Experts of a small language model.
Size: width 256, 97.4M parameters.
Experts: 80 experts in each of 8 layers, 160 squared ReLU neurons an expert, 4 picks a token.
Training: a variant of Adam for the experts, 758M tokens, 2892 steps.
Below are experts of layer 5 (counted from 0) of a mixture-of-experts language model. Rows are named router (the router's row for the expert), up (a neuron's input weights, with its number), down (a neuron's output weights, with its number) and show model dimensions 128-191. Each number is 128 + 32 x the weight over its row's rms, rounded and kept within 0 to 255. Numbers have three digits each.
Before each expert's rows: a language model's description of what the expert responds to. This comes from a sample of Wikipedia text that the model never trained on.

# expert 5
It responds to: Non-Latin and table word pieces. Mid-word pieces of foreign names and Thai or Cyrillic script bytes, plus pipes and separators inside wiki tables, e.g. นครสวรร, Kunstmuseum, 132 |.
router:166156114123100130103135129111098082119105132072138142131142127080085052168149091102069101136165084130123164113130118161149170135157128090072109128120158120127068110210175166081109138077107094
up0:132106105140172142131174189136160118136089149128187155150151138204178121098135097084042100149147176140165107139163119148098156123183195130074165139063174151105116125171139115124101121146141139
down0:102133137118131125167153069126123170119129118183096115144121147141180121162104144093125085082116148170125185162128175151090134155177144114114151122114184146170198173128160163202179121124143120
up1:132136088078127150128158113158165155188131129082173170043149158117081079116150062137159143176152087061107150162101181128147152131101158135166187103213072111158121111168135106130151108113141137
down1:101166098127165114058146161144119172131125158160102089155134112103160161126140126103128089130089123086089104146134131145110161136124187090206157147118106145060117180122134151172120149138149107
up2:114089151099144102116099089140136164190101101141084105122132160174137156143093068159111145146162081117070063139098122115171132092153098149101160133138144159133059146170195083104152110113128092
down2:113098136140125130161162171137142155123076107121117067152162184169154132136117082144138142172154136097131156179098152160054136096094183121131168197147154148143142123118097125185124180129137173
up3:088109123097088093162104112084155134154092053069116099145137184162097099170088160117111109131144142179169113089106164147114106128121143128042174107154120119189084111135151121123138120078107117
down3:113129154141131086125140122161139096134142107120105122111127177168157141146080093118103151146124049151175173146111160123086080142125115108068159087134112218189171104112208045124120110094064115
up4:113149104150127080132186136076080069119097191104156120113104138141157136127107065083124086107150177165149180110136138173207152099149134102140125110122139155123151114160142135105151113079071121
down4:089180139097084111073137058208128215189121137142076166128126112131154125128133109110081088045115130162109097146174181097096148146137168120133114141068125108154095160108096128125128151145160105
up5:082145060165135075169108103100102114103181146182127124100091130168089087157155138152122132134140069086112102128101150100097115189161161165094113134156163116135107090141109175099079144144163151
down5:076113125109119160133135122095136120135095191134142128139193145155096128072163104129109189146122071110102112192127138094161103105130097135120129146153140144114125110134076133161083123168110068
up6:126109170176098112100084112110139108099160121143096091111168136124093134121107119099150147121133125153206111156132161119136146162078098195146137154158100133118203056176077097113137154134121140
down6:105169142102139140151094157100153095110072153115189161115143123189127177100146145104108120126113048135135128130121125093130112145156084138111169102047113130154085167096185112112127079133096132

# expert 31
It responds to: Clause-linking connectives. Connectives and verbs opening a new clause in sports and career narratives, such as where, until, However, saw, after.
router:108120107116151134047153165185191146160121115170163104118135149110118110131121100065084150127089157158146141169176067143154126157154089072113080071162117167190066084111146184033117120105146132
up0:134141104151147141114187171169158173165087139057179167165152096177163142126117078081100097115161144169154067153170163168135167153146190137106153143062187106102106151132108136108125135161175141
down0:171084116144130128124142168087085167089108096134088116158102092158102156172094141140169105118163189153163160124124129111181125117075080148143076144100177117173209164169147150174146124076181178
up1:119122048156139178091148164192153122160160145115151132060102170128117071143144084120166131206130085112116071123113142111154137083112107090163142061174107131136115125185124106111142116136179145
down1:116128108114141136091178101131154105152134151103121061078115147110157147104139153066111104153066129081083130108123133122130134101119123094125173144144062133086105151170168180177070162110158140
up2:095127150087157101129080119165146154202111128103109090113151148166137102143081048171102116157142073125100125153075152151174143065162097172104144050172167146190092157164194095123151087091145092
down2:178109116117129149164186137136131156156118131089096039118147117109153139039125113124113134153139161121053157101144086133142163125140147135143140156186128140091106159115101144136094131106153173
up3:086103127100106121135112143112184142157114086126132107171080194157091111182072170114084093109134156138168140108103123160100126124152155088088154091166100125169097095103169098097170100063112125
down3:129065158135077114114132113108098042097115113137088129106092157121132191129100115071093106120100103143098176132100150106091064130182142158197161113137157149139072100153107079133136179186124093
up4:062151087125090108163177129107117137110136153091129134130110160129181102139087103117153097069161170207125173111134114170138117064180159074125128112153124126139180117170132155091136099052083140
down4:115087069099166097102117091134138112163158200139150086159125166107098132128134131102113163149109141188094127158128120087084123155109158120116122115129069147158078106090112117123146130134123105
up5:072161088169138087120121142122116146112214143164156094151120157145105062173158151139087143187110075091136083120086132113106122156158134161093115160101165176164083089121118130078091122155183130
down5:130098109102100139057151102108129128089160117111049113148144151143110111142120035114112150146090179091178107152149136107117135097171156135169177093124133087127130074081102084218173131131124093
up6:127125147156108090054086136094146114099115148141127080148150162130091142117087131101086196165122156159212121122114174062118140166101105142149165132116117131143186076156172087116171135126102156
down6:083099212163112131168156091141154080137106175098117136089151157144157163102152110127128119174104200108135155141127098152103155169180109124138173170121159122050120102079123120095147075126096113

# expert 8
It responds to: Birth dates and names. Tokens after "born" or an opening parenthesis in biography openings, like the space before 16 December, month names, and surname starts McG, Van.
router:178112148088080142110151097136142174145096093104103172095095132114131063201181109065091138155112106087136121103164140066129127190132091127144129108126145100140098093128125149119122176135166110
up0:142125108136116173098183161124175147141080157071184148137155118123171178122118090061063077139109154105116072182167182127095148144187221153091142130059159088058095125162066129099086124160171139
down0:112146106138116127164100103120126191073146115110105166138091111139156110101091126103157091102128127156109114136183133136102106161106143096070065092128175171181188180156112139134159123125165103
up1:093153083107120175095154114147202133199139135100160182083135197131119091110129081123147141184152107099107122107102200089133165097099130130164181082182097091130158123221155100134132113135161133
down1:130162104134147172084127161096136163134112168154154110130150102089137120127156119092078084183063146097104093132154138141087125135139159093197156147139148129090139137163132146096181104102121118
up2:153089147103185112118085106095108190202116097096104126147146129144128161127122098165163103138170123146085074116093104094146146098181102187085144098107147120114119198180183102097140097116164113
down2:190110086147114130132115141165156098157120081070154128140156143123154112102115142163165119158087141138057165075138098188092119123089130132086088145135155174146142112140099168159106142057167211
up3:085106124087116113142135094093141126143135065123111126131129185162113113163090159119134118101134148174172129090111167135112160125173153145073185109159095117168115131115150132125139123088099120
down3:200109155098092140154151115167150096170077116074088061089086112150128114153131110096096137183121058142105114140141149045105090147090136099130171137167120129167125144123182081111108118126098078
up4:092165070132094088116177157121150120133123162082126117100140185131124090150104097087138081092159135175105147127141146144197123118187175090131101101134160117103143101207086152146133099083118149
down4:145194118097160080111129105159134117157154138151122119142153127113161150116115124114109123139126106142145144184148116131105114139205147058133142136132054111176160124100146088129158043145043125
up5:041150092124144113144146152093115093090158149162153133110122128172064056167174158165114127159112067070159097122104170118104092160165159172081117162121165150157136102128080158118107115154144129
down5:164091187106144197117155146122099157086111073113133167132166127096111124097119130136193136174121115106182127196182131082123113109156100159112112139175134125152135079063113148118146103127104094
up6:057160155116097138102093141085135150081110093126095105085173122110063098137139122112133173113130157130205094144119171111113171131099109168143181134154070125135211082203105077098161178113122167
down6:154099165055124190074117087156212070153106142098133126137158139187167098125160086098073044119103105069119139137131141086092150171145161116179177143106145107094115188064188096092147119132091139

# expert 39
It responds to: Heading ends, list continuations. Heading closers before list or subsection starts, commas and conjunctions continuing lists, pipe cells in asteroid tables with MPC and JPL.
router:121095134155107129148122165162140143091150184132109152133128070111098145196129149129043124114186130105155113145151142145162143135103097086144113107166104153155086151174127134150124110108132117
up0:144086116159158132098184170144146105113115166078132196149175135171174144137135075079038139149144194126168100118143161190123160166192195135102178130091182107081058111149115109104106109184143143
down0:122088079146153208106137092083109100091116075132086176138096099148194133160145159111151156104172151131146080115134117164093071156149129097107077115060123152111189148120107165167166116125160099
up1:078121078103144150141161111156162146159173124098196157087151184146106119122175073166159162173144108081143145125111193141122140120142158096148152087198088124135115082206078105098176143145151160
down1:083130134078148179060149160129127072174075139149145071158098113098200129157119102062121076096083132085090120123149116139148140081132153108151159085144153148097064112144078159121134143119136167
up2:123084154102154139139086102156169143186119124101111109123122149143096123173096078152114114181166111121115119144095097133191136086135105176109150072137101153105123145195179081125143096070140125
down2:138110141150172157079189159109069079166116103142153050122133144106117064111073186108141128186116139108144165130118113091069114096118171193144143162127135163106147160068152133155136192171120190
up3:088138116115121134192135103128135134125120025103120105159137161148111105171066176105115081076138163160166113088131161154106126118189150135061158096163088138185097089094164147129163107087124125
down3:131124143145159115117148109131162118102106128132088148164115126156099193111126158098147085116106145159095191114112154114116102154168117092131229182145153120164100143179167126120118172101082096
up4:099157086156081103159175141129129102105122187126144133115145139132130104166118129090187093071173185178139165104129119184187109084165169103131120091163113136116201138157116133127100134083103139
down4:118200115095137081145123094203126096104095182151106114112142095083171091042137143144088128132107132153117137151211122151114117114123165149107121142117101100149078107090104125149192121088124122
up5:067151109130137124164116131118092116069162095162182149131147149137058064142129173144095120138093055101114078126087146117094083161159169173080095133100188186155127086120119168075113118126123135
down5:157050194105161196115192115083111098158121113118130069189179143165089094104129114092131135172103091135132134184125093083184157113187122054151107098161139135085125057092112145191134058147111123
up6:112081127170119157079099160124129136070120103135084109134167126133066137113105110058137161109129167141187098142118162086113136193106134138151173099132078136131193085191128101150147140148098141
down6:133129166123142167126120139184160228109093158132097167094212132187130109077135127123097069101144116156063110129116193136119146132084134109154191108109167153135112143120133081127134087092146117

# expert 51
It responds to: Name-internal word pieces. Middle fragments of rare surnames and foreign names, like Cor-st-oun and Hen-in, plus stray bytes and LaTeX pieces like mathrm.
router:189124147071074121159152116075136138122113092087153110135124106099120106129164101107119156113142117120099157133123144114130139132158105115081095105155089137153095114158081154111128114128103122
up0:152125122141125128120154195132157125166070178101188159163166099174166172090098089093024097160129134118160115170172163144155145091149180162096134143087168131112077121118082134100120111151140110
down0:105111157129105095103136122079118197123108124137088113176128161153171147136112155159145098096099163179165091109236154124128074153113147125178109155157229183122164177153112113152113099119165108
up1:135134092111137171119134098150175122163154144092150143062129187132094052130174084136159147190181096105134117142111174119134145116088139087150179104175097097133114111196086103134144130163165118
down1:104166147136162135111138178108140176119106128199144059103101091140119187106138151127138088146089144100151106165172175139089120067180145111140172153131144126065140101165202117084163102146135107
up2:101100163092175086100077093126141169192108116096086111113115142158098121129088081180149141168172061119082118151079118076185143116156090160126194116114129137133107172160208087089160110082140123
down2:139100132144112117164153084143139102149086110152095103102189194165164109112151176144127103143103114105130139145116125148090188114080100103146119189169178167117157119073120121143114149127195166
up3:104122128091142089133128123118165140148136071096079119128165211184111096163091124111138109074170134177179150082131176113125146129162116126073168124145138142184080075130151141116140139093103126
down3:130096159103144127155137104130124089108098143150070121075176131165085119095109090160122177152178119145103097129088145068079107119144105122133163050175148158180123096117127053141146132088070125
up4:100156112146077080140182128128117101103111123104113110111128163161144082127134072088114105108163187183161160110146122170193103083167130122138105102159120136086160071139110156132121108063078144
down4:149136151111064160129113059158101134181126109098115123138052092081151130076102150144105122142094148099100150116137125066097143113154132107132137121089145080130090149135085157137185175132099123
up5:104152133127138106152134186094089138075148127164172094089119114137057080166168145157109148107119048073129083111074174104127097159171135202064115159111159187179116104137078168096120124134126132
down5:116115068109172180129157140093085129093122192072117106135150080137128137083089108119171122136154155127167140178120140116126111092148111127063135185156166168152155067153099138109127080118090106
up6:095151167115098150089069126087126097071110127138109079074183157116062114110148098113115180129129147148213108157111188113095127136090089186148160150149086147110203080174107081112152127138113154
down6:122124216097136123160103137123172132085063160074089086119129202186170143118152095133112104155097118061126121120148127132078137167176127161106140111180127125170122142096158125048166101107039092

# expert 47
It responds to: Numbers and ranges. Commas, periods, digits and and inside dates, years and number ranges, such as between 17 and 23, 1801, 1989.
router:102109096092115069136099138163194100159122176118107142102097110153150114146142082122075132127127097095152106148112096084159119152148090132078130164114134129140104125190116149135117166092164147
up0:112144077156133164135172208163136130138107166114163176161168135184169187106110088065081107132124170158164087127134158200142166122144193158096147161039161105091122110132107116117116125185155147
down0:112135203158131172172116085024113089116182172140138148182158095101100105125119113164139106112165128159112173127142120095034081145127106132099092073195178160146164167137170205176128077131098132
up1:113128098103130175123136116157170147178137152098155182069153144131073060128173092146157133165153114091137123145104172103129151128067152133146189082185136098143139109207108112143130115156155119
down1:110168132125140137080132148122181113148140148133119084111143078096144080135155122149101116139096104077104074172174149103143128071115123104204149104143110088084165162125117136177174158138135094
up2:151073169097167123129091096143134200184132112092104074136118131140093134131083095166129146160134108140087119123096134126219112097178080159078148114134140111129089159160179087135146134097116112
down2:136086114163114204111111110164084169132128141123161096101084168119182125156135174097164093122090103149129086116094108166115116120140202132122096195110131127103143147124155123159146174156203167
up3:070106132099112113152153129118177146143119050111114117159129194163128096187078159107118099084141130182182123077125164167110145126171159129085162086175127120206113097100159129131152117077095152
down3:183122158132096096127061156168091098127136137146133129148096163174191157164132117070114190155140122161128188145114176125084098147144091133148185131106097190155166108158208027085154105101064105
up4:076175110119073088141158106090141100141146176110145060101154163142112115146131105110121116110150154137121139141154143178166105092132157092105132111139130143103163119161118135165112090071123137
down4:137102087110111114148151091153152156148068127190085154131156106089142129076136124134091122110111097159103087150157168081121122114171161124140179165147077123124137154073083077139130136150089103
up5:098142116139134100162099143115100106085182157144186122124138094140065054150120151153089156157074068079161126106087124108128086134117142185059102148118198141160127083069124155108104143145101150
down5:123086102129178136125152186096107133115099140182105087216189105155144162090086166165131149147117155069179137150185158101119095125123108110160128114177154126106152053062102157172153071118128111
up6:095127158128104139109094128110143101108127098145117081107144166115102153111067100094123167132101162154224118113120185121110117144092098168150165148095080150096160050191122105096154138133101170
down6:139139171113154103171083181119151133099126150140132128154167187199148123038133098109133122142146071138150138130098176103085135142149060119166155112135168126142106158031130133079101114141135135

# expert 17
It responds to: Location prepositions and directions. Location words and prepositions in geographic descriptions, such as at, near, north, southeast, inland, often introducing coordinates or places.
router:157147105117126128113127096128153100109123061077148199173137105126147107115125126096108160156143126082136116149160130142131159137155096152128085092182149144141127115132122170030133150079169145
up0:151125135129151159103192141113157129148083165081172152158146092182144124103099054048073106142153167126191110166168187127111153151164206145078154147081175091121106141114120141118085134197176120
down0:106126146138127122158168063144083195116115068105167168143118125140104076165123122145147136119176071123139103116130148121098152176108166194108111154142105112136184127095090138170089106168155055
up1:094160058124129156077135134185163119151198118107171157064163169103108123132159080178172145173144079066134119150115163104125135080112127123144145097156088140106141090156088122133160141123161157
down1:121197143132088128097139165155102180149109152129126095057133099044152134098111180109128103141078152093100086080164142111116111117144204126179072129138142139070169160097121182102163125127148146
up2:127100158067178106142081078115093173149071075096116087117161164158101119164101080132153120169181109164131063126104119147135142110153089156087153098120176125137093136166200073109162095109157124
down2:152112128142174161141207119183058128118100114108155114134123205187120150119128125138143197117147091115092117094120088161098150128127119141110070134143132101157167110124066136121087097111137197
up3:102104096057109106125130126095183109141098077095130136131132169157083103167053124091106093146141160178168137107114159132113133119149141127081163110163091117182096117110171156117150102059100163
down3:155163150088123092127144101155136078139149150128069126171136169199150178173164107120133119162116123138113115129115188121098122177122165069115155118164109155146153128130162095142126120108122136
up4:062133116145096083113191135120148131107108180127121115142133198157142135128108057072116088096149154169114144113144121191171147090160129120136138105099146135134134123162116129125111117079119116
down4:107127082147138127131164085157098120151131164128150128127111098084144182086134158109101088138155119142128123152111089068135127138135175113157082154146129131131092107073132084095182103134111101
up5:072142105147144120165123163103089111084161150135158128141105134155108052177182132175108149163133072066125053131078160117111114172172134174079125147104175154166109134135096156124116135132151134
down5:154109164073146177113209124172074111144128178115132155110112115131103160062090148130190141167110088083101155161130119117165115124125145106099032138104087187173150078092110133150107127101116091
up6:101137146135092151081107147085130111089088103123080071090164147096122129126106118076138191175123157154203100156145170098111135153099072134158165171163085120131176055194123100089143147161135184
down6:159174156081108138080091145102170162118104134111103154113167184152155175125109123115110093126097105048148133122155212107135155160138141105155187106091115096121108171082133136035108111155127115

# expert 10
It responds to: Mid-word fragments. Short letter pieces inside or at the end of words, such as be-f-riended, sub-m-achine, no-ct-urnal, clin-ically.
router:167097130121100141144132117086123106101120162135198088133151105113083159117118091107069124171123101109080094099173105137123141152091108070134130096133087101172115137172113169165075125116171104
up0:130116116168140164118210165146171114148095131107151149177165131158179160122085111065046112124143150156142092141176158151147158115173197136088171131072172129079125113147098111137112112136133131
down0:179109168166156157087130111116120169099148131149085144174107155114152105171121117163117121085181173136088098098181183090115111184141123124109152143103191156120189181087171127128131122112132130
up1:121119109066144162117134124123183160159147145113198144081178172143128086106149056152162143193160083080144139117075167105139116073117141110145164133154144127198112098203143133128179121131139160
down1:097172139041132144089180114124107187176101126156180115075146106126171181141119128114163084100088145125101128124160223164112131094146122143136145145149104113076150144132086167138165126147087112
up2:086137157060173111102093114121153155175123133123136099149111134125115114144099103170158098152142099129081080103097135144206137085195093204140158096158143128140091157161207082114153114077152089
down2:130116095198090159086100140136129101203103129117125056131133155179146107136146130150096164153083118096117153133110077171088074081120120154112130208106166121100137115124106163151130163094190178
up3:097112127085116108140125144091168121151110056103121114175133182164130113183060166105129106131162154134163122065115155154096123133143140116057163128168103128177098123121171142085145114085112155
down3:115108182146185104095151138112150101143116116177138150095088177141108145154102131102135142168129134142133147131129098075077054085134119057131181060120137180165149125157191007176138080158074098
up4:106168099142114114124137130117117083106127155074103104155125159099195120134120076080144085073142152138124166103146108195195115095202157075128125069161138105113166118160094160138102087091091126
down4:156166130084090114092160078148150149149084159139100118153126167088134171102140166091135128151085120081057096167130121114092121151164128079096180142103125073107141100142094090120144162146054112
up5:112156108139123125137111129105094109086149151147184099131097133131051057146178171153090128166114066085121089169075160122100102194167180170096089167082163147140103110161104188143125135164166108
down5:074102170081159154119177091102082117146129129071138160134196121157087151096158127190167175139134114095203126143107183077175148121141134146104161129124171147130157089122104129173109102119112077
up6:103135149122090142104068117081137115066131108129119088102198131135079119094102095114133156144136137154206112130108155086078147128053093201114180146150104130133174094178127097118143174131114168
down6:088134171078115158156169184127180117087104108177069162145146115165163137091145121168165042108158083097135130165179149159080129158139091122201167161130111104118118138109074135088136072152103080

# expert 25
It responds to: Clause boundary after dates. Commas and words right after dates, years or time phrases, such as "21 September 1998,", "which", "season", "year", "pandemic".
router:112141140074136120092180098121162113133110099151117119122116108109108100182118189092090140130139129169153219131203119127160132179117097170117100104155154119092124128122105163122141147123114126
up0:125129124118137138103189175159150157136092168096133149161185103155165146143107148063081142134137177146159098133176162153129151146141208152098167126066213087112097131129103076129088110179126141
down0:146064158168136107145110080102135087110112101075111164196078130124129087166131143121169164132111133171135142147168092133139105175127109149095095169092192194110179158105116115150130091117127095
up1:100151096103120166126130120191162152152177166058160178050110164154134086146135095128131165195157076059108124135105175103161157132101154075159158104173108100161118142176103107124123109141141139
down1:088138142080142197113085120132189146146125167081150025065131126080158122081184110092135090141097097090126109156168105093114131129131116108077099184138088129148097161097140094155132112147120125
up2:119103183110149117141070116112143180182113095102076119128117100147130128137101114137132122192141118166098124126097117132182155109182083176092127054156180126131141165187203045141157090049169112
down2:178151112146061135127151110108085091185060137044111127130087194157189083151152149130168135171112094122147108126128095125101116093112085152075144206176161105137194184122129146186100137153116144
up3:095116114119131111137122129090167148174155086121115119150139192177114081200051141106091125061113165140157144106107169129093137136142149150085179066162082102157106112124138153100130137104114135
down3:100089164105108152142146146110113079110128131142099144134110156136146145129087161094096115135128130085102115109130116099113099163129133108133213120120154160150105145172150107117118134131119058
up4:045140105150098108154171128120107113113101170133151107122150167172180098141077118115110095078170166135128158125143145187150081022213179096125117078155131146108147104162115149122110096080072111
down4:144155132109173042138107051133129158153130187128086073121147104113124179043151113138097176090142152122102116134173149127068142099092202100115141141106080075129118141057058152134163132147126066
up5:065136086138137091197126131138124152100176153168156077149065142147095024180184173124111123128120093120136084116069142102120094163175124178054094154131147140158133103136131185125090158163156126
down5:136105102099102161106185115146117049122147138109095129153146107150112073155100067152138186132091183115138137165081157100107137149175161100134116171110190128065130097065089134165085118151116072
up6:085135155145097139106106132106136131070147124136101092115186164116090140081082110106116189122097135157195095158122167118101123125081111151129180120150126117157187048158110109131163137126110159
down6:140110228139181119181131153101120115098072203206132113129163180160182110089118180132120058140101082078101073112121138123101138135134126108116130074160124155140101167091098114118148132181092075

# expert 50
It responds to: Narrative verbs and pronouns. Everyday words in plot summaries, lyrics and quotes, such as you, your, girl, love, wants, knows, gets, driving.
router:193131136132118122133129119120117162137118162090121110151140094147098115154129160187111159132190124142060094071189155143172145140115107092085161107130170123140132184140090172065134192082132166
up0:128080133165141146124235183144146132123116151104167156171168096184139133123118069083080112159148136141157103142150175163121115147104205110071169147065189113117117157133120118127089117159129136
down0:133066111132174143134128062124129149113137092095087189242086108131124147193124125152137139124142093123187163090133167100116123201116150153127111101065150163088174165161130110141164165127122091
up1:090131063101149125102156117155144149172142157067175161044163152120128088125163109151164131182169075106112140132129177088100143112102154117157155080185107109158104117193099103115138128145128135
down1:114144139091186157091122115158115082207097117152150107142119125113158197154104092128113129163069145063102161107136107131128083040129139131164096180173116133114119096179075154155177106102113105
up2:090084175108163114135117061109101172184126104049105099126139141173129115164102062151120121142160107116117102141061142131220121092154099159085155130134171139156095168190195069114171103103150096
down2:157130092140136154169176141147130107169090118070109098140154083175159135133122131114114151191127128087159158150149115112051079118111121118106142113109154163093133142130150095150141091144170158
up3:108111091110121092162143124128135163154128043093114113134127178170097105173074169106138112079133156197191147093118168161129181144159135158091162108135101109168095090108176147088133141104127128
down3:155142200125102097165147143146095137123115177105112102102111093145132161109113126102132118125134143163072116087144101050101150145174148072144173089162180157181189109161160110154138128139122116
up4:076179116148103101139165158087108147106144152106131087156171169167100110146087131098134123061120163193111155086122149197153125122123158092117122069145200091112150158162118166107113089088097154
down4:121108120142170109062129057107133119095108186175083126103129119138127133119129104111076122125124117097154124117136146107142089167129113086116153185053067052117125100105096130059163163151093114
up5:087142088172139094158117140124097134073159128180153099121131125150049081167143195156109144111158073089128110132055153112104146173142128181047101165097147180167111109108078140116106120162146158
down5:132155140111114197110160111074100110132173096177170099142106119103117125128127093129123135128149129157177138133148163153127126048123099109158127194178118088142133021061072163069128085101100112
up6:114112137153092139089094104089118119098095123142119083120150159111110133125080134106098169144141142157207140153160161101098103153089092163152148133132089145129183100151154119090143139127129202
down6:152162168095142136146134117150163079117103121153123128158100155179141093063141107167165105123149151127161120083133138214054124181123142083136129127087114081106171194086167071142154085177112116

# expert 62
It responds to: Hyphen and coordinate parts. Pieces after hyphens, en dashes and numbers, such as -downtown, mid-December, °N, ″S, year ranges like 1999-2000, and NASCAR race codes.
router:132160122111080139114155100136119063135112113106123111149137077064125135093106100100121117118194121097093126106134120075148147136150146111106119154165075103128159106171137175088126178101168112
up0:161123120125136165087199154127128119122070155091216160183166086168155141096089055048091098136120123145160097155179162138131155138169231148076164130067171137116155078133097091111093090141177112
down0:143112082184148106137117071129108167126124097146091199175164135131166085114124090129167154134119129116136134133156148134138118152117143134088086116166150210113193087135055126152087114092165130
up1:135136121124148164126153134125161120186144151076174174117181159141097080102153078123163128208159064094137121131087168105130121092084130118158176120166117084156135115201148089134145165126154153
down1:145196079153123164100183116146121162127106101145145068106088129107112178060133190059118132153069162092057089106120122129141125116099114106173145160126095062101131185134142189104121133121136138
up2:093114147070178116105130123125105176166127107088113116181146144122100172107060075112147092167130112167102086124090116116150162083184141165123160104104145126184119180176214111102175111091146146
down2:202071080175161137090160125103126140128096176158144119142138145165125120097087137123135153180121177153119156105121110215099118120155116097103113189135153153120134098093181194148128138142157217
up3:134136130104126103131137125145150112163098069127119130188131190158107097181050152078119124113120128160142100066101152155106158114140155104054162088163085145185118091120129110120149114087093116
down3:123126168126163122116139179119088112120148114095063185142082167154148153102070133097134139127120124196103180106120161100086056145130171097107159162127128140124197129096175083123105172116029102
up4:077171077137083100148163132124119076122121214111138095132122192088115143122076095084138089078162169158086127136130135141210097072165153075128117119151135099070146128168044121129124114072127131
down4:128141054099096115146116059101147111139162148115130152096125136105135099081149132121050172190137141150079159145125149141163110084135118061081126034152119056136152121100164084164151158127115102
up5:074126093116135103163116126097118112088196147156152099167066125151076082139121157125097133170139084096103093106057155107120074167147168124077115186118173138142112091130105169099100160161153132
down5:092079142061167172127189148131118045105137175108139095122175145160124121094151119087153129129154112152124114150160139061151171122132102107131159152151222135114088144084095170155104109142153075
up6:090143163169109145092106130088120109103101111144091067092193131111106118094116096082125170153104152135185109164115168074094174156115094176154159160166084123120192048192145067134146158107128162
down6:082176112056154156155117150146104136122109028142112079095127186169131108117090146091143099093097139086100132094143138100089171191153127122125168145066066069088136119147123097092116071121111145

# expert 22
It responds to: Plot action verbs. Action verbs and linking words in plot summaries and event narratives, such as escape, refused, tells, saves, leaves.
router:171138171118159106109134098142147121121146213129154117150142130142166091138191116182098139151149114129097123099201133129098166138101110145146129143169168122126054113127103189042045157117136132
up0:119109119178152132112204149136164153120108160068158156154164109190163134098138060084107113140159164171197084117164167142123154160173179130115168113091168101081096150133092132115099125169149136
down0:113049130156107115112102082121138187125114124122072178149093110124132170168146152076149155130195156158177115138167173100149099162130121131067115134056134176079181157115173093181168149132111096
up1:122125075107139144119152137119157167134137134073148167053083150133101076124167081117169138143170105082173128136122177091103162126106133118153181075176080086167134099181127105123184114150133161
down1:122143148118135084114104085172161146191097144176191093137080113121150119140135169071110107124091130078115133094141161139161102120143133098155121110116136129133060136123112161138160123042152115
up2:105086152119165100130122088127123166198119094098104099129140142167103106128104084163094145141186105177114091089090119112172151099144072168117150078130155121148089155187212089119164087108132123
down2:142143098175103187105121136107142113186095064094102113073159081104118173105156170135120125162120086088125155138163119144078108091128140126145125180148144115122125143136158126125134136044122143
up3:106130101123128121156134133109154107145099059102081120139118204179115082183088159117130119097147129162191125093120174134106134125171160151089171102153084107177124068131145143101153136094117132
down3:104120148113113166109212134148104074139061073126114130074130143186139119117129093089120131179083088120153116090100111052127097124136142097092132163190140170141144145119155094124144095154033093
up4:103167094134114056171134139082101110100154167102119082134148180165148125170091097123171124086171163138099171084134155189134113113152156081135138102145133136105161156165095101105130118073115150
down4:119122094100142150090190079125106182156125124182108131118045065143160133089121173088112164136063170148116086132152094155163143116093167091130096094090040104131103093083142115085176144115128080
up5:119142090168126103139137132127108093101153172153139106123090126147063082156191166168116122159131053109150063124096156124118138163172153196091098158131167167140094090113111132135089139181148138
down5:147096146125074181051225101108141112176121123089111118139116188156122063154130086164131114142155127097162066155107143082125140164138142092179173107175125103119127054041085169098099092107136124
up6:126146145176111136086103116099130095115102128134101085115141131116112152108109133097123173155101166147188114111135157061116160157055081154163151135169105149102154092203140059089162114138119154
down6:147115160115109135097077151173155090137070115122172119151123161139170110108122139088161112119124134082091139095169102165133150133146081145114128112098140091119134197089208156117079105156095115

# expert 14
It responds to: Acronym and code pieces. Letter and digit pieces inside acronyms, model codes and formulas, such as B-17, V-NAND, .I, OS, ER, plus decimal digits in times.
router:117083134095101130180039098157153131140101130129070139135111103097084070154060094129116161161085111097168139140132143040138128167094144174142116116162117111192086088112086108075110128109097107
up0:125120108113143128127176217153151134162124168071156182182153088169164179125072098084079119156131159103148152152156167187142164142130224153088129144054183123111069134143086118112109129158144133
down0:161150147134155171148147122087059141089089108150125190170087058123143123124128132149115112099157145196178118122170096086037124187104125147127104080168189160111125147138125155111156062106125088
up1:103130094129131170131130142164175167135148129094165161076127162133118072123163099143165140149175092083123106145106166121127133103097131121149170079172098142170143095177079097154141111182147132
down1:115162151130127178082139163133198170168045194160143126076145035090135137121113114088121110103090107133073115136151137159127158144162114113131156162136093149077077112145115173195162217112094127
up2:092082157071178115110116123130117162162127092098107116126138138156115113118073081151138137149145078129122128130086112107176140072142073160079171102102181136168079161156215094096157116106111119
down2:143102086150169078167109142167107083104074099110120100134130139152161110072145133171125170143136119153142111135149144113069123108103151188158138169164156129107150200178123153137154153131158161
up3:086127144127117119166092104096154125145113090092117110178089210176118104146066139107138105132153160169154130091116175165122132111186141121065166109168100143203099102113150117140150095101099129
down3:151137171137078132102124112150085112160099148126096137147123115129155114164067186112126203116121059148131165112192132124108086133145154080111177075161104227202137098181208043129198086125081117
up4:079171102104110094154171138113125120116120141096118100104113165148131085141145119098173106096168151150095174111148113206156130100189162093142126131141110119104156119158078119117126093089093139
down4:143163056092105128046106122142133188118064179127148122099181114127141100113120123161109096126107117099126112199171164131144086133213134116119165111113082051126095146091108160081161204065095125
up5:063132098149143089144080152110114112062160171159175119128139130145070069165156156166104151102112035092144091141081150094112104154142158185085112138095176151165126078126076160118110124131126147
down5:115080101098165158132145163124158120088093163132084142154160137142143121062149085178126150187101126114177124144120123066109108101142104127106151156198172183114089041122156118101130079076108082
up6:084095156123081098102086115108128108090115109126091093087147157123062117114095106103115184121120134147210135153128171080122145154074124161143179140152095168122186057188133083106160152110124145
down6:145104171107134138095080134150115132123132125052112151152156203190162180114098133119140123057122118060104157120142135153095144154132108131164138109110119133163102103089129053129156090147123137